Weights of a small mixture-of-experts language model, trained from scratch on English Wikipedia: width 192.
Below are experts of layer 4 (counted from 0) of a mixture-of-experts language model. Rows are named router (the router's row for the expert) and show model dimensions 48-95. Each number is 128 + 24 x the weight over its row's rms, rounded and kept within 0 to 255. Numbers have three digits each.
After each expert's rows: a language model's description of what the expert responds to. This comes from a sample of Wikipedia text that the model never trained on.

# expert 11
router:160101154127120100111133173157101098143156151109111146156138122136154110149079130108084133105113152130147140152167157127135153148114164163102126
Endings like -al and -ian that complete adjectives, such as Roman-ian and Re-al, and whole words like local, state, Royal, English, American.

# expert 38
router:118115143135133082108097111103122118130070151162122182154106128161087117136129146146128142152120127123071143096150067134071125120137142132110109
Suffixes ending a word, like ation, ed, ing, ized, ory, as in cooper-ation, Perform-ing, oper-ated, stopp-ing.

# expert 18
router:103138106095097150179136147126128123140117140112145105125123132100164104157138141129160154181102135114132118127152149117134090106104080101114150
Word pieces right after an opening s or S, such as end in send, old in sold, ill in skilled, ain in Sainte.

# expert 44
router:113149097124155123141099152167122127127116147119124105129090151157119132143129120083164118125164079146115138102085172132095146102072141107124133
Word pieces following f or ab, especially est in festival, plus ind in find, le in able, and ent, ect, reat.

# expert 22
router:141121102171141098105117066100107166105092162129126137116112156107161148107159147115106116078145132130144105096155185143121121125120119171160122
Mostly and, plus &, or, but, then, who and table pipes joining items in lists or clauses; also the -ham of Fordham, -by of rugby.

# expert 34
router:158143116117095123131164168124119107112148170162141116137140104137091092086118109103178154151132101125130130186140123112113079142112118135159133
Opening stems of content words after articles or verbs, such as cent, comp, cl, tr, pl, gr, e.g. centre, Comics, birthplace.

# expert 8
router:090128138162123131131085090073115123156143133126126107112096117177138162166156098113142098171135121139106146099129102167143112173141156154140166
Auxiliary and main verbs such as was, is, been, became, began, won, plus the piece ost in almost and some verb endings.

# expert 54
router:149106121197084134121171128099151146128104115139134133132166116147141142089161114125096162104144146123131103149152133096118077151129137155164099
Diacritic or capital letters starting foreign names, especially Slavic and Vietnamese, such as Č in Čop, Đ, and Spanish de.

# expert 39
router:112102119165137106110113082110117164113117129173107111122132141123135157145104106171103107153119142149149128106152145169111120090126159124120133
Commas ending a word, especially between city and state (California, Berkeley; Portland, Oregon), plus semicolons, dashes, and table pipes.

# expert 28
router:128118099142135115097067176129145132145126086107109125114121113115125086111156082108112100136117130156145153108112142117136148094128087088105113
Single letters or short pieces right after an opening fragment like In, An, On, with v most common, e.g. Investments, Invitation, Irvine, Ontario.

# expert 3
router:106148096127136120117144122109087117128138087150128145158102136122146115115126137155135150142112161141145122135127092113158134109170136146123122
Final e, es or ese pieces completing words (includ-e, Chines-e, divers-e), plus spaces after table pipes before dates or numbers.

# expert 42
router:127122152146095120163135093082128095138129126157167086175126130119170119156165138102087126138145115167129082175130099122136132127179143172135113
Mid-word and ending pieces of ordinary English words, such as rit in territory, ign in sovereignty, ac in teacher, ively.

# expert 48
router:106161139151106139189130160178116143147106100198123131126114111146158157125141119126149119144133149147130150097110158128096137111172172121139129
Closing parentheses and quotation marks, wiki heading markers (==, ===) and table markup quotes, such as (born 2003) and style=".

# expert 53
router:091111149127165096096105100109118144123129110175088154113149111125115086099130124104106143091181122171153153091093111147166123125145167142145154
Function words such as to, of, for, with and will after verbs, adjectives or nouns, e.g. unable to, one of, for first place, plus Ann-ual in event names.

# expert 46
router:113086137148128131108100080127124133115106131168096131130107126148126168123130105150126112093096129136146147101124152129068106100127151149095151
Periods ending sentences or abbreviations like Inc. and v., other end punctuation, section heading equals signs, and pipes between table cells.

# expert 4
router:159154142114138134145155127108130098134132138177137113139108094176131163140133148122093112063126110088123116127098146138126147146153124171121098
Word-final pieces like -ist, -ow, -et, -ent, -ust, plus ordinal and adverb words first, second, also, not; e.g. Dentist, Pakistan.

# expert 37
router:141105156113155096086120121137124148145152106132103191122120080134117095129083183159114095106158140158104113108150117160118142131097155139155170
Suffix pieces ending words, such as -ion, -ation, -ical, -ington, -ia, as in portion, collide, Place, Armenia, Bermuda.

# expert 23
router:076116143140115129119090092144132109122094148139110129124173138130123111139124083137119106156143093152170137107147118170166119110149145128124117
Prepositions such as of, in, to, as, from, about and including, following verbs or nouns, e.g. spring of 1854, such as, referring to.

# expert 61
router:135094119133129116102133109103122167099102161174117120102122115099117135162113122172121094147105149200149160109123155118124184097126164138097116
Commas after dates such as On January 13, sentence-ending periods, line breaks, and clause conjunctions like when, while, where, because.

# expert 50
router:123127096094077158158115083119099085117131116089155112116107093152155110137119149139135131113126143150137133136093147139134146147092111115120155
Word-final inflections, mostly plural s plus ed, ing, es, as in seed-s, wart-s, refus-ed, appear-ed, and the word them.

# expert 1
router:136145147133158109109106149156160115192117136131104133139107126150124114132127130122165129134123101114127136127166108123130169129104148101113137
Middle pieces of words after a short opening piece, such as ast-h-ma, const-ruct-ion, st-adium, st-reet, doc-ument.

# expert 10
router:131144132119138108084124129132117127155086139144143166080112137128112159112126151083169137089124111089153181106117163115124123138114145090079141
Closing noun suffixes and plural endings such as -ics, -ers, -s, -ition, plus %, often in sports statistics, demographics and politics.

# expert 31
router:144148147130086143093145098068128132135145153153125120142135156097097129118129100083122133155151121156118146113147153152151139120109103131084141
Inner pieces of foreign names and uncommon words, such as Puraskar, Ponferradina, Carnegie, Anuradha, often in tables and lists.

# expert 55
router:172122113116106132122148115173103145129135104099148136113121117087113102111150114146124090119119138156152152090102152117159146197101078099147098
Articles a, an, the and no or one before nouns, plus word pieces right after an initial letter, as in v-eter-an, ven-ue.

# expert 12
router:104152102111107137141149083128117112144136144080171143130137129084091108143088124138083163099133113083114108125157136163126136083130097136115117
Middle syllables of common words after a short prefix, such as by in Presbyterian, ical in musical, in in Upon.

# expert 5
router:132118149117130144125156143086168130122116122141122158133113165117091146088134099124128145152119156146143106163161142096101098144107093151118131
Short first pieces of words, often single lowercase letters after articles, like s in side, n in native, g in green, plus name fragments such as Hür-l-imann.

# expert 21
router:126170113092124155116117162122125107091094126095115101087153116136159121176084124163077133120146128109150153150079133190125115060118110124142164
Word-internal pieces like it, et, ic, ap, ission inside words, as in Sol-it-ude, spl-it, ind-ic-ates, g-et, and writ, offic.

# expert 47
router:097102105160159132165107106099122141112118138159107165132128124132105183131140141149119123098097094141152109096173156152094070101079164148087130
Commas, semicolons, table bars, closing parentheses and "and" that separate items in lists, infobox genre lines and tables, e.g. Pop; baroque pop; indie rock.

# expert 36
router:116125131162147115084134140152105127124162148127149111112136109123081152088131130115141123114141129139134135104126113123118169147149115120091140
Word pieces following an opening C, c or other consonant, such as rit in Critics, og in Calogero, ut in cutting.

# expert 26
router:114127123114135131158131130110090130121112140116107135126096132107137107123135152139136167133135091100108115134145128161125117127151126094116090
Middle word pieces such as al, ic, in and stems like describ, int, exp, comp, as in funer-al, reve-al, coeff-ic-ient.